Weights of a small mixture-of-experts language model, trained from scratch on English Wikipedia: width 256, 80 experts in each of 8 layers.
Below are experts of layer 2 (counted from 0) of a mixture-of-experts language model. Rows are named router (the router's row for the expert), up (a neuron's input weights, with its number) and show model dimensions 0-255. Each number is 500 + 50 x the weight over its row's rms, rounded and kept within 0 to 999. Numbers have three digits each.
Before each expert's rows: "comes after" lists some tokens at least twice as common just before its tokens as in all text. This comes from a sample of Wikipedia text that the model never trained on. Tokens count by the router's weight.

# expert 69
comes after: "2", "1", "–", " | ", "==See also==", "-"
router:486550589432525591467430417510541542536517466517489419525572550546551513505506549444466495430567580416410459511595501473467496525484457496618428521580522509477525592444516438497505538488498511476474458441578476499461493460409510522487480514578534426492506488537485519468523477508512556442535514514535488416429508526537386473512538371538552562527515508529473457485603438496525455458523528517497460560533435522424589534521466483440488516603550600542447556427550528431538473475456445638438485523538456466539464458531489471561490515461552450513512441444526443473514493501469541547389554481469441606609435474400559510512499483501422449471549461446592424486484516471469391534519557416479532518506583532429610543520531500482573517403534492469569521456562445579501556538410530
up0:482488489589565476457461523461473493454511534502461471489481576454521504575461576599570526559467502478476455512501548458450498535534450548402483413535518425538490493524583523470486533490486486478573404455408559482557537470487537500444508488503485544567573494317481512465513539502467559527413546447417487553459516516479508495533546479548548512442489474517547367438544461500549633474486577504509447467534582509522502528405513522463555486500493484504464545518473466561528456471431558492499527426402593549463565579539446544425470450388518522399590533548499524493542467448560511408430485486549585510507599394511408474560593525489443469539592513498481431580453516535623549589550590563414496502518508452489409476496583511443520602503449516477496511469499473466497505488535530
up1:481537533567447525539525518398503467526478507493382513440493523549464529513576489541546434483436511468511562460513468445590539436448438523418494515495397486616474463524462509488477452572531537505527588490455518430511546541504567439438526445559542621550540542533557511487495534458495478540535436552429557483572505556553588528514511482499433488559465470478509526516463486460422521564516551542577569428496573511445466507488616469444529490513432509567491380547565591493515499572429514507494495426555515603560366484509594464458416524408397460489507510562590583483600587469500510487523458539608593441458510450522483523604552463541476410560507458479476549602502501456493539581513499496479513570529458506573449544481531452543451509508385495537558452496570521539482491459522503
up2:589458498490551441543497449514524478566519585520354525485563511516570537541540522561513514435443460504429523496553527499487493519517482564405556573506556521484544463486491451461513512470485538461449514470443594449573521467635460463534396526456587573527418447539524438455456524499542465502605529524478527469425499458505574534538482542487476514502493439500403458491444485494563494501554487457484526538505567450569514438532564506534503527521540562450520361450358489461494580447607532535555521503523528453549500523514506440544516466607380635411482491580470564530606468480524520519467494488428630492492475503508398513580504522564482522567545553505547522545512534598504524482518559561515450532460443516435526482495498471470460423524492431622408389525442536476528465477519473
up3:459373515493513501501550511585483453489521545532508514501492529537549531530495475518558523529483484450434434535501365522525498387457544441543472501430534516388549500505542469447537532461461553487462496464489466450604448454535476526447543490539446539518511523595573456497433442418517519569472645558500577458501417488462518495578492536377545525581549428407485470514523532477449465574539521493459385450557604530501561507558444431483512535467524454399599561533512514475583366537508577441498578459456505381619474468470587471459582598451487511458416486473463493508486508445558567600530520445529511465485430494533523498508429457512491508528501389585537507539451453506491526550515550511487471465456420501563533421392546505461499464517504461471496495439478548525464534458554524
up4:414450593517495529474543524549538431519438571517433456543556484429459479473517502447544521616480579449526505483515488474595414546524539453405469525537513502463508508489426532492543530496441432520593552571460468387540437587535577507526524572510468507512494500559515453468497480483505516535454572529445390449467431418513563523451444519488513523475532566538452452417504507493438460372508585479539529498588501468542467451461566557572465576532464496497504478456493505591412422518479547454543483450497572506562425494556485485550461577575493442532452526540516525531431439506487426489462492482632596535414542577534507572502509529569403449516421513576495573585534510435455506448572486458409413432549544531452487546461453573507463532492396474515539515439543547485395579472512526
up5:507485469509431536467551497580410520566487600540507505478412405502500479464558446462425564527505529381531616451526506520555496479510583412482578558549406433516540490439449491486520402478528490562473523443485433499503511607471422393499413454481557511448588470516512478462465497492481490463533473559545590504563483479507527571580474520429517436536465459480475558553442495386457460511501451537527505468533473509486437458461491537476540436547504443555549449535499544456521590462370507485527562431515537451545454590553568504494504453456450510517523479565545527594538499601466471521443551565568561485415563567497556497508544502550435581442515484581480508633486513511443538566460495537473473548439516553543501561470469503556406480515436564530472456547503414417528418382513452
up6:534461406532404490469412475449448491534515523450442453533385531560507430428521451485486548588522489528549494516517390509484520509530483464503637548490409473485439414525490526563543530584585550527504512527400511463459507489541508507521447504431547646427416486508512462503560453451573541460519519499536446472496519528504526553454448510496529421489351480462519526405376494535571505531520482503557479433536460525569466494361527441590483482468443517473546534492437524499489534485438555407573562474481458601493525525507473515437524579553516481491484465573493685509474588458416463518477540473455450475433560495498528525427546538547483571487438502479499523593515522477474616515480513463474548545528519397520479477493548495535417397500483557537483489531486445486592459505516541
up7:429466536457436468535487495513455486473502554493572602553424419491486611495487521537604482477559500529479474489526389528463485483493529521564523457568444491466359452549401474537521489482463456574499455490540529555462383430491486463446451597586496567535602562532371416553506485595513510500543467557514478544437448458451474509516533542464527480490542492474507572550523484493519599465497550546484450443466523465464580469450560463429550550534606538431493518510490490475508510504470587506456517509473417425435508417481522493509426501394469510486488563498448575423482486545454524480565565461529403479499555458519437458421459488510447662490525482568526506498574541431562469452477453496503492547521519556485568571419420569455458441530554594456489511390518486439587483456530459
up8:417479568472495498532518456503598495529434626523437531544504494508386474478475485441486526489455482373558468455445556516513511466493516427531563416654470574454500550549451512421476407467486457559478609541477420430570467552564473471469563503529545490447472537555437427523541459437454542501481499499432467445433543389474490449454574477450515539509550432580423471594547528515497502512424569550502573472610503501499544480466499531542461539508517540581538423564573518521536470531487676498519521481514429489507491539530587472528491544542516430483392503553555547456473514474436480503543428481505505514437435542539477585525513483473527466582492465564526469548575544595541538521608499500465493462483471493508432509565492541577443515428449616537475462447414470457503511492538555
up9:495456500526422525515475444496438564494481456461475491441430528490546531447479423446489566505486455507504542565512457513481462516548655525502544552557517528565540502470581484452467528509555585586494579489567479529568542492529466441565410419450449512423443532433454494508482471534518596448426529496469485559513449531475526563609496571412513534500427523485484502522406537425434468511430434508556449513499456494559601528492572507525555535442520485505588517569454492505545493554428555349570569560521477479519573576455594475459516428579511476466548471542536526431474597498570515484487522409447522490541517565486528491400537534473501623457494489546488576449568519489493498443409553512493480563469569526625527516550490505494383452485544516474452425438412510450568473385510523
up10:488497530418487394536458504509477409496586519488600486455488479552537547515530503384464443497550452569466524455474457569422593494499496429453512514500428524525510487512473445482491569465509524550405456583470500508456556539468462363502539561442485471470388530596568510499490505373449483534445486461493537509546466619494555500530462464517451374540527516371506440554434521543475484571496515479522400394442512535618469513567477498469514537445457498528563459458490440597534512458478410530552554493516489383500445459498477417506541589539474536600448538493549565531492514539534555487518601536464606440537467459523438506460537471528503464560448517599525455471475444513520469544515509543490463561464504566608533508460496482436447549594560461538492450473467542543485559596561503
up11:443459603408537402459451452437533388504501445563522447526482511529466516465495500603522439398525450505473581514512515513552511538502568508486496558518582558447486544431538436482505457467605549529481555524476491521515534446595479511511504658497524485466462438477600399540526475594546558551546575530495498508474481459492574484541507482500582442446501496499452473577453432456472507544515565531528459454422483476555501452582432567586481422532486557524456393469454441505408510537506571468519518486491541485570571569542513503547447446585483614467520591547508567538485446472572520473571625479450534506491505392463471514483517500426473533512479523495520539488530436543492566486519450452512442518449526469484497503509471427543546396581490511470505436549482489586476321545539574
up12:445393516515465477519362496526472487368519588480443546483524526611533539585541456531505485503496426585536569513513391414494531538527376555513589618488449472536504492642437486447458433621636475525504538539531500529499520441565470438592481512494460539486480481424477561502526532515505516528466495573502507537601578538471519518478476491527496501450488480514517494548515512559533533541551475527475429524512464517531459455561509586388487587500505547506551475579501481538550545472487539444555570517461449422501555496528483518419463511543420484379515482565482479493464577482540521555569525517447517424431515542533477522491486475447413495496500447456546511397574518495407515565430483524513547500516490449527373567449482430553410519509442567438500555477546542595481467545526543
up13:513428493438532472492466473442511419570487455472447530503516466447481525441528543528436638467493546489508543434520484525550413511388578482454481567561458569533562518540490502370573487504408442511498545453426503509443521591454450379520466486506611475467532472444592397489463630414560560512594446543600518525499543519492554489531489480540494423520541453442500504576497626487488545512480572493493533552526550470587464436462529467526491460481460554537512418542534445545528584567465578481516520442472477421507500491550502446579462517549477520516567555572500553531567499564420533498472551456511533448500526443655475460501500508525484453534435536562554435496429464571595539517494611513519454518433440498499557475457513489491427484509473469507458431502430568474548408462542458
up14:446596537523484398592480480442460549497484515478580523501454507486498508493420493496479540498385471619556506470503475447480537461549531431473505543508488598612557483512504487500528460500417510616487501458518494521473492535505437460446508487479518473507531524465517468583578536471442467497464475532519537492546468514496553503514439559445555530527525530495530558407478443508503516518515498471497504516533597532571510512444486441535509419442503512481570453638465482487474569510418501494518438451494441515442594492464490612594467466429447564439548467580500482518461513464431550468536519478535510475529473450572562472388490456542481575551434480514535448441408455587409508609345509565384584485484489470562546459584386501532457552532486562654496463532485532443545478398471407
up15:437489524428497445464497495533531393414458523606418475454528511444506434506503530414493456531437514502542529453467479501458465551560406484442510499456431517510545491544476516509584423502423437453461553546413489464447557540523508484421450504458494557470385532585469516422579559453487485585579542643506521483538527491538554472457464474479512545527531458443542520558513479456471567562496439434558466505560641475529432518497552509573426486552539481461559431525491423525522433525451476482493454393439520429520435535481440490475394640447441541401482507598458480490565459497529484478524528468494588450432496470613465530513544417586493494530445567503470506426490549502467536608528422538495553542546456540502393479509462542560529533554399489539497456471506483532474480504585445
up16:491487563484448442465473436528533451493525490542534385532414546500492508426531396451466506497600426432553455441475455524518432448420507546527539597445439506570494446468530434546514498456541555573507534469419401475512525564530510480443512639420540534435510479494499432557500498426482517462614593475422499480488531503519527476447479458481484463469498490534548520403366497512478474557506412469527459546503513540595576477442592491638480552512551502502566503491464459532454534525460561437527483432551411506623604452457492546436570468446464537496468562524465548455476492494442467474513451408455522498547567549579580514344519597491463467494450480534434520561491471491419519508571514542541492489535507469547513527504487453556495522497490511514460434459387514472562470461588432

# expert 70
comes after: ".", ",", "6", "5", "0", "4"
router:524570549520558518432528520583536565527483529429486517479568501458563479539516546593494455447582501488496505568524580527535517483456487546589504471497510520480420555527480503586463535441591562482539493535529491541567427506557466467521491443536461414444467517433475543587554456570445540537586472473552570472483436577559452430468555408529448516559493454426376423491537485473528447503440471500591488463513434537609468546447453415484512563455514492561489562460534492532450534432435511543420504535468531551505488507577466489476559443536556468558530455427551497599553490501572400564480514423503565536548486494437562492579477456479400451432587395465536481442454475507460490613539556465448478470513525447408492511583558515568546525494491550601525496433605442446539595487437479
up0:411449521501484500494513591519445476422510522425564446498415515476450435456493474517479464513509462476504485526430544479543452556515531545533558591580512512509465527541506544475511488528564510515478470483588447509536464554558539426481435525421488528672406472447495526535520517555482509475471576546424453619443496476519602539488506507502459506429433460497493381495516501502498448495415490564467512573515496506530446408619502452534453461467505586577598518579476465510460616540497518424568495505519458462589474509452425513523498487516484511521532533570509538549454497488529553457471511499441553434526517498529535464469515561326488504541426525503541484472541446567516588498560422564548519551520370441496483430527343470540460456541495598536525456400521566435429552420539472
up1:475445507537560526522461493501363381507598454484412507487563542506418498610539487512507475507436427447449531528534409390500508523516527485512472544581489522480495464537426577537586480542494554515495534527493537492579419529473552603475488479440496571490548514531586535536503517450438513581521631425420535499459488455471578535504436504468515472450510536551555467451533630400468469525456439542507497527475458436460413499449587501550456582501497512480551465431530501552555570537579595481477623439502532588517493444504536484546495502501454577455459482550526555524533503526479618558531556445401579492493465559562490473523504549527518499536493464483551545568442420459511488493537563450474540537537460413554470506549448544526538438576444449531526463523472634474517483454604571
up2:552488521525509564553520560505500375516494542561530560478511397401626420545516515524527441521457522492503550503497390442386524551418505531475538530516500488554532478491499498499443460508465476487484475466519537432524503453490503484491483472433518504545399492519465394436535510474558509539396574540486547482504462498457517564510490533485510467457507410468581421442495451571376541565416485489478459579551478526526534431441496534427549501504510543409610484533477543436447523529421497556570559428413485422563471464445524460463532436501491523496514602592462503465477570481498572429409623521465515478533573504414467512501474359522488468579443514479524499527487555600534471427393480612499501551483512452560485433519513572513496454535463507456463405469531470598487443519601484
up3:407511507572502377464454469510541562509419612462617508451434445454560437437451464508466531512494428460491557514566487562452476517503538501508599494503535431516488500514515425457514445589503523459476484496507462488433578470543460493507472538470462550414436489512522489523503526471511492429555577542547442424528541445467487452456480489485480468508436576511518438568518508581395488460462546525455522577609486412490530425602410534546543468482528532481554490535444483477499574429547503547550489413480501565563507549515459465476425474506414550413546503522478460478512520513408516496450426488492547523463603453466369496565546496431534558491366553501536496502458482485505469432521439618522468613443409536547517369432411506538412503484470574476508482385496456505486468538438517
up4:496485491431518379544551560469462521481521531569522544450611609463521416522489523499488448489525476478541562499549500498474491554467490477496531520486531515515480462528423554586449518432495524575545547447507474484556495636495541555410568438526469491461443580469472493468554552522410505538565598554443550520459441442600537535460448520462496519512607590466482502524450600405511410520404454489482584509559517490492453530461460519443446577514411511517471412547447423552539536508529560425430517528428564491522510445545563494478541421499495541621468516510439464529487499527509494466519531453488499510530459508535532556516439581465570511571560444562545579443415425512523523476537494527475471498539367517530572482590518412593435447528569507466446575529547450455483510361553562
up5:408525511514514605467440478519414476534602481425565536441535512447464525548406524552404492511514543481492445523474489579520566499444513477525465373595474530425510497574483515476516446563419489511542489431531483524488508410469515378587434553514484489483556521445421468497500461496539499543527613513449508533540582479462531507549499460559495383474414558520564485521602489432470474491521542467474547492523439463433588419592532452572515477473554538576556537519519496520501445451532443540549504363561572377546458577542501494496461476444495573507618574463504435435562472633524550539482561509553534442487596394491463422517566530433535574489485463469455499494550540534498495512480490508541468554406491466542489481451464503471484508505507513417475395471528457569534490568493490
up6:543518435496502436547465495429480399457546466501489404485365516517439491602521510611548549480506529481437586464419541399480531483525485506541545496430511406501488511515512599544516518547459528504482487439459505549571536499418555534558505495366542485512513455589499430427454493531494518541435543465578531555470472567359527489561536539491520548449545449508551499461570535479408547493488522566450529430374517577438469509505435472468544477573448497361484459520564487474414446508545425520421560572515458538504532517520511436496464485534530571513502468503456610570513405487507516436476533512476477486461453532519487472480485533507505504558537523472503491460423415427549505506436529410542529447526497510495438493504571626457495374595564394527516499597516528442498518476586513
up7:471558505496535577469526497511501537463581574473592535551537435594558514533626527504448465501568464420547479402515551502472501410547483472564546494541516426438575544559441480528507448523504471527535473484512453506453513533522517524485554493525392541548501528470471528503541481445434528489593539588568434474440499541469412478489551429482531489524508476537555452379476537533491504466493419621484526524494537507562554461478492473564454438451546548572553463458434578455491540486487439523523525505472428443559488442412428511451530508556460557404453459468545462480439550589493629417485476552458493527425510430454510451507412460480504485448455503547469569569526615498475467588459612592489491522495515461387553620436446517516455520484468381556610430476550495490472517552484449
up8:492439491416476473524498541550499553505449423525536588581531509493487500532518482512515452437485418408647561481473499564457478405478572490474549545507476538502597559526373432550503417442532490605498471560483449529603472548545436397471590516528456463566578565473509453528556485532480428507487486545552480522541562527470428394428508449521463471551520564555482528453542559558529471411544469466462538503531484551536444478471563524540431412495517491489470418500417507532544559536490562450415456572490504528445430529495575491534546487463485484513400513484529482554591361462544412436406469534541452497546449412569541489564524489492422514470547490439441519524498529428587513533506519467515459499587433571523510413499542494542569534529555544471502559509481454378468522522500410
up9:460507540472479553468533486513521500499529554569483480472400532441449534472525442615449464410493452476493509456455499419542669581562510444422409534536533480491499584453582514509428448463478465536593547545534539475438426512452444484536532488537487568465466526470509544455522490512487483540459465502533585490530449552584547492630489568460551455453601428552512526532482486410464482451435432449475513478440521485485556518408503491452440543506450519465502439530466477553454493417527382614549464502502472472520639536446523557516527562430464571541517543532549445480437455472605510565497534504526531519542515477505545473473471484554409521474535459565474506510675568498434521447338567501494508545481538523466553475515527459482474489514537389460420513502489455540489532421571563
up10:533532490488447429476577463425446557450495550485544554502526535556446507506480443544554485503483474537515558494567549483476494559505399521543501469523405476566474482493540511558495526474437538566424559509588517529536522496438434448524567414451519439478511448565396394474491523395482505509477386560521449502529498483492497430492561502448426482590535448532564497483544438471437510473584466417555539462452511469459453504541476526460365447505455473514525446542442397558516445456484435496430596549418590498457467550487516518477492479549484476482407522552522558535534449470449525500465569567515561568468480576476578576445536507414477469486526557452516513477362425536590558507600455420454487422397373517466495482514511602464553509438532518550537555566564470442449518547412492
up11:490460444578512524508474460390528532511561548560407441442481425490461485544451455596554478451490508548434543453559439367510528491543540492467467597554465483460532485581521442452625486590487487445513495372460550562617490495448531488494387454504555563456506559533486502428530467454534535509502512599577548513451469569415493470591535526530487446500584553513484502550496561498493530457504532548443475436507458498442543536499413549530515514484469585453515482481584590498549415474584511517397479524491447440605414466562507504563511615536491541404422498478507571508585473534539548544484504512436554427521457582518515526495474483625531543597544455519516479552491508507537515428499536574404510467537469408433436423453469549487517496457469482508454484450559479555469444502525498
up12:527506493504516452519500506518574512507535493476556592416623607469483460529509494546592451524435549507528497526478545593533485535486499507415439470469549566511500491543597599471414527457473510518525553488541452508542460503504486497515457523504460473411432528471610594512450477481500478438380322510435463467587526421510476437385505556477563495504606517511504530588401540527482494559478547421509478479532505494486432518478431551459573495485441463558484513507532496405445523511547543427621466446489467478448424502554548445577494471558507500506477483499530464471539518480459483490495423555541589458491485591505570480503518512447491425517531428579464465458386434514636479503498532518568576420557541569585522545544551490473464517454503603403525520469519482512485579483423576
up13:480522493510524567498427566484500545486628519501393502396442483541454515567435473568521488494499523555469509516462480471523503512527465501504510585552442596464550568550403532520554530563510447502448462440512516473580453532458530563489320547404432479424518465543490536474459440473494490549489512464387507577492501572540568623488490547533489410479448529532459545504547495419585573592387551568476453454501547464521477497538548537492493554409465561515441526516458496479508489483575501459557542453481484423626436503505439473491490455491496550542507509478539458526509603457448612521525445520511532491478472574494586484525513487538522519577553521583386512508528408520547550604519535656513549503486553445528419570458505492532490468505434467536466531492524570496468475548610541
up14:533511540487480414578526511500545515454445511540415469515568602472381525515430523533526502506521428461534467496470539476550427531542511484585518618488507419488435531555493551590595515448486453502536526447454531585534455515429511667458609474517529497416524607467538486424510534549461558479510481598415486495553499517484592490492558473513470520462486547494455545529511544497482419460373529482497507519519500500459534559516440539416446534488442390503474494504480416555531580454522503287470578480462565529513462502529568537524538478450471444532425523502472552502483472560470494529540451431434527455475388555566514531473420533503484536552548489522525545471453399580458505471498479439531508439456434486570485562549523463455425462576553568516562564482542474442475526417524500
up15:499527498517403412495407400473444565449422529509481538503564538420589413491500470410534560448480593561626458483542501439453467514499513506503510537543520446549414588473558439461416458476471567511470546547536469402419494429479432392540546571569563528503484530440538487544505523446515491508420517530474475346465565451489450404488504453526535443435476551551456478543520479555437458499490434461526434556501530460471545454461458500536513494603569409483579489461521379521540513475495535424502529478573502645485583550481486548447479608477477514437478522525460499438481525513447539552495580500398521459506467510507420512423499470511492484477452510520572494486512562530488494449472509354475518524443491446479442531551465436433501571534461448481463500472483404550496470581449525
up16:474479536476528465518553535518541522475505589474593486401458492457472424504538472538455498499470430525560511458369464549449514498483577461510540427515549527564508460519438387479489508546526442512425514543658553516509505477529482466477602502382487512506426412443574535515507495466523492507458483529552521501530592511575479373488469526423523507478442525468560473562542444473495474551476502474517542542467571443473434419621517511453533530442478536513526483597481458535476538515452417484601455452435402463641491469475462546496444515482356550536495487486534474584428488520547484432504559543530563448471529457528475551506464474524457518439459470469531520452477536487494519550527464610437531482466438555564504441495434465595359475504497499517422527410469594433368562499507522

# expert 51
comes after: "1", " | ", ", ", "2", "; ", " in "
router:482597531414522571516485471507536565536525449498551473558585547508520529504477544476470407457560541418402451541600540499495529548467451481568419495522535518483491573458506436514531545416549514476525396472558499492442506445429513491507434551523491430491530455540462563517525477476506542537572483468587465456417482498532389470487534371532519562517524548548460458490566487484493482448574513509488477518549411452440543529544501460442551530536474523555430570417574538456532434466463477585423445488547481475507447482545466481522514522425591439479532420390524439556529471459528496528406532497500436579593481501414558504520459522500463467420545430485573418443462542486528381485502531451504533493571556575421662527529542555490611566419512442511563544505548497553500575551417523
up12:442478504569561456583572498417548513418516455509403481570586578493485500444504545501541496531497430603542511452451443407543539451477494593458474543546490555558508482511634517486535496530470536458439475392469446492565569510525560475472513589472548448510496498550471512402483482488524565549477468564466538437513579473413615441453488511512478488485436554493457557494491545540474581474461538457558537486460570503539476461514518446612495518529467488552642414459488446460589541470519537449572464511512513503466554516514541550553482546560389573521582486567499544479629532553510513505510518489581602541508514467479479428446473519460586422468492597455560477467479481548562609442485453446546474546521484494476477356507527455454463565539405525502538541467564529472472411574485499
up13:457460480520453468466497563502473445492562495565529474536542498449494566440522524431474490510534467508573487540531496544464561515477442587453541570511533537448532463539444533528536514538537518550510542545529507544467472499584587528402461544495470538469408517451513392554475487652455426570486523560471504541503546553479534462601448504462506398504488515489531508439565505501543472538568457556445526566356508569595547521429546552626600538505430456527451505449429556430464477571591573439532526461510488479626563432459567536472492493461443512465459512507457483503406564484506423440575481563565468383471552511535425587524541520527483457502491562489518539590506455563474496490452539483499492520573498515573423459492497434509506390568401511570545574470520417580429532545475441
up14:458413498482446427469445521512519521508461614508468523483422446464513596506487484492496498517572492591585471588517540494539510525595448414534460466503431483472429430466457455441507477514511510506590456528481458419463487487628491515493476467506512530570399528560478465464570558514485471538567464556462418546611568507481503502591511443511429546568476428578550513511470554455462512481490437512526443506467561561516482420482532502442487499544481439542605461494509470552515479422517546453484444551515461493456630533407490566506528455526528523359392526565393566507459555495488449506552466433532516477479472549517466522413497501489537596530412576482407587584486464497439575411492496487395507517487504437440456494447510465440524562553499549516414560590501569492550403456562471
up15:449459511525492451605505530491488503530515473524589469587508481553469531427417476488605489522469509522505516446419461479504419477441446422540464455498510562524485502559615443510509453534489395510484514577526529608538498546554436529460458514531501526477487582584537555477598417482441453445454463459490476421460481525517551582469471515454449516464544469376434518445519528549500461456507492420553434519493405472478426443582469485558473528417416513528481600559517458474510484565566570438570415450524530420584443473566557447542513507526407506591487499505464487480473562482498481567493495440495521493484450434484509522470479452542583488554469529529521437460515542665571537408592447411573499531481433483559545570507462584466494470421503629489465477393500481538442516482545535
up16:535430524514481450464501568436553447550461450507525500522504518496557492454524438405574517460499514506524540475585501461466484518572469531426576521567466534579503354583519443418414540423519536621507551462465482530488497519555502505526441524462576590461577521500548554574525516507511532568402530420442570546553514608452596484496483500486529445524521472546602554447411646425474521464506500484548582536607494585493470518477463506532485577512459508509522431500382497477526549472472460399476533463564543548550541501457545461570620463525475492544529443599414632456554513497506485550556578570496505475543530421447559499520498473509493493513549472562503501589467505428541534513444386458547444462489500492492559492545477433564488423520470421474441477446445474527533467528503537
up17:472467567468513518556533544445581504497587564550437541533439438410561546446520491495532471469481443519487529536459501436458549513491547497558528427586534513540416519431456613512496418437472503491457495562526517504462480546548542385529550507505494465515606538456523403422516378518423547518546604522590502487504460504466545516471525521520397485368437459400530529525513519514513511533462462498533510522507514554588478487474527395562481579536546531498671437533501497427504519511523639398531527515471554481547534498543464526418504464593523499502526480498483512460610451447445471481448609440414443557449563420467474503519501465543510508560551474517477522529593543574515512508518533553513430509526418485469574550467585519594504510502421499548428441568555520408520506492525450
up18:428536513479558483462484508441411465488437489408532545509409517545495536521545456437513496433457463447481571545515462489505546552454446469511523566548558513437573398497495430395442451569536579532507538535526489491491500475471490567532422492468498591507519473466549505622467482516490535446482445508446588448513477537436595430549481529462626436534476475538434490445518489497561473509520474423566501424583504510438553460394472548468448485483482379482493512477439527547531508537428523507503507539480537526440545511399557538462522373440472436493453477554518498488530466499522549517552509567461401456519412388473499592356433466456491555484492502461440575545471461495545556349428588544513569580504485423565458523487454540504497432519496516530488502558374520535550435429475489
up19:461421444494565466522535559435498522440535448500445486419497571524494495445552486548551502497545517505466553482474349495497471457508580492513515581605474586487540553563535522456588435587443431428411590454563545561502533538589488495485581486501625496503510454595536459490527498427501441566543529543451564551489493470547561555553540550499498495455532463520591497552433494469443466574436496483445502565538529490576475531536510518510482519488438476410511453462521431494494503577516525448495498416591409501605408506560541525487522609473577590470529505519432494523472564517508482526450596493568499476469438389512491499460587540535538557500480520503531497528593550491464516460538311461479499544458538521503493509424444560567475405546490559495435464471482578485464477564430436
up20:411583453471554496413467517514472436525493457532570458524397461447557531466526464513540592543498543518555494495557494481500535511547525453392473443515483554550559437468474584448592523455460585510514509419495493523463610536667503473494448555451456592585493546435521509570503471548463551472483486504516457561533451465489537460558508590406519458500525465537533575477501577432435458465459433476486503534479533439546572511522510451476522439569559499568510479437470517578477489498450480563586513567494450459564614565444645574566509467476532545537510486511560544464555546576429489504580563474603566434480482454523475503497558499479514604473503535559546428578550551531389470502475535504524476535434449459477560541495397438449514520620536490545474517476468480450482509456475393
up21:427410571499514505512479540485503448634563447467494431455539573512406429536525451496560535487482497479410581509484440551437461470454469536446498586464496615561431459541557546464445449539459541522537535526430432563546472502468501507535438515447563509522494457500482545562609448530450498533479485552530422532547582467478543408518510502427537427525461549452530465499397602521483545575355451545509507515556451508467430491540582587592489497469500443476596504538560550463506536496525574396522514423536539618549465462440471467437497409472468513497460497541527540530399549572614487516507467550496476440473452511541522451527506553553466504621453546478495488430588473528559477501589489553539510527503494467539506485512551520453493466433618528407495473480469426572460536550563528
up22:440495592552525420435451484472520520472498496572393513568567498517463541515568479486509446483422538550539563461493499489479491512444510506611525488438423568428482559511472562482637543541406462542543562444570455495529535479548508573408504528464530555506472472558501431517524538542379501507476587663502500531507479378563485561471467436437423485447456488559514451534553517531479576518408453543500452456504548562603506435489410524591459468540519525478545470498542496462585429542554547425504559589400475492533410434442483520494465543580533496486492542466554511412515486520495534539510499542514478490438406402504496577492542489447580471585468558498479489448472433525468545510585451527486546558537470534448519560402520560459523462499482568418462504467502498378562459522530470
up23:380507510534492482584560513319489478418456474473558498519463476399386380503609545591469604450424485505476539474437487463472491492480598553538545471505526591520515513514549514558494510491487414555432580447496543515449470563507481482454592470504533471477601497539514460477519504419537413459513535454476535501525465523524516516512492484484444439411471460480591621459533458502466403528540499427481492550529523514434505468405472534527498513581497417406574547539480424537541445570515560462557486424514448582634549446493515523495431510542404485522491586518453536434545461557503589483543584548429460539384566425533450503402515473491581539459538511524510530475451522528532550430476426498490456469541450425496463489534499522475471447513443507505525486523479498532521447447511517
up24:531531500474473428561562407451537616507471558513408471549476526571481505531481437537461534645521403581520529506572465491523521418481470466498551487492454418519451433604387440623466486544558455478493515520474515586518512437465532557424519494529526509513394502479483502459522395496536585457564576467496440459548475409486497508469534507477488472555444459560565499444465571494518614607528560500502491494457558428551492427568563537539556510514516514440477492498529410508580578575475514495468499511482466480544426492542550421452519480460510578423587540536457467535455569530516476454554532512471415489414617476513455476506626567481552534467480488527425539487567532485469532600520528473409444512489501391512514486472499414475460455513424500523421529480486590538489402503462474
up25:557441434550517506470449537488474455439396439495424516412588482602467581500485392459566558529463449502501547470401521534476530550542468506473515541439491423450540475544398473481459560481527496581494609469525515498567504553497567502525465476523418531477390510467590488515505488420501488570426435534503443510589506490459547507539452536447566441404539454462462411585517488401566463513529561626513489396475452517510464501460483582488529498402395510491535445496441521514463504543542520501585584515464548556564508598568449543552495463586459465529434436527489562544474550480422476493546511480521490391530513562488559564476501496565401450454462598562537495483503554535526510573536486490519516503546442419574470579505524576605531461499526416461475547578465467548476529486506502
up26:482485573451539481500519487460554476512585541515549498496486491524522475473449537506519514442476463486500511502475411557529517535488499526513538485490488486502387373417476509482537508411524526413515468516441447471497443472590436489458502577452480499488484519505503442504503479498514493367581534549432522430462468374450607490482442545483515503411518372379555507583543486474445488508466421490468454529455474487541521380479561434531420554549554534555645477430529427447534474536425657427494496544408568503461511530457459607480496437560475527367578537504525531539507507453504472487516571486523521446546586428433423458475541531562556519546454509461522502494558590584513539515526472503491466569557408456467567466477515443461546484502493499610511490586540464439503607502517465
up27:505417429521440465431476533428478550544458521518519432533481480588495512492505500425541482559487479509558496438387445568619551502518502477458482500473526436516565369528566485404448469543516508585595526484435452532513515526581481584525437554474498588510465516379477524558483521545550505402496572433408599521552462494512522462438523447491554416493517479455474553500400546419548608468456472487495463482538478497532535473456438496533493445452551457428524493457437548497506425591514489470472586476466429599520559541487550596481514483464530497393594480526486543454498549542437438517607492500499449459501443526461505514485575585553570419411524511531419586510446482414483561468514528560558488534558491409572483445428531504498498430510484545457424514505426448502562407511531508
up28:458475499538518457532583484467522504475606537526502424514538491487559545486527512501532483518519497579488537469607511465485435523585532503463549549534382512529440440551483519510493496492544514452505497482461471519482447481521459477510554484491655484498414501506443437441560422508480463522527467560508441664484563551514592565477437560483425500600480439551526553527437524443411499466480491505482508518423531530450511546520482510431516432495570446575532360591508464498469493445562479447478469500551439446547452416537568502528432482542542529570400519536415518503509575420497421448460488471545502462463624445610430457439479525490592524548492529557466453574526489496584453501371509551501403561523495440508595462481531480487465484529417568525471550400627509502534485480534430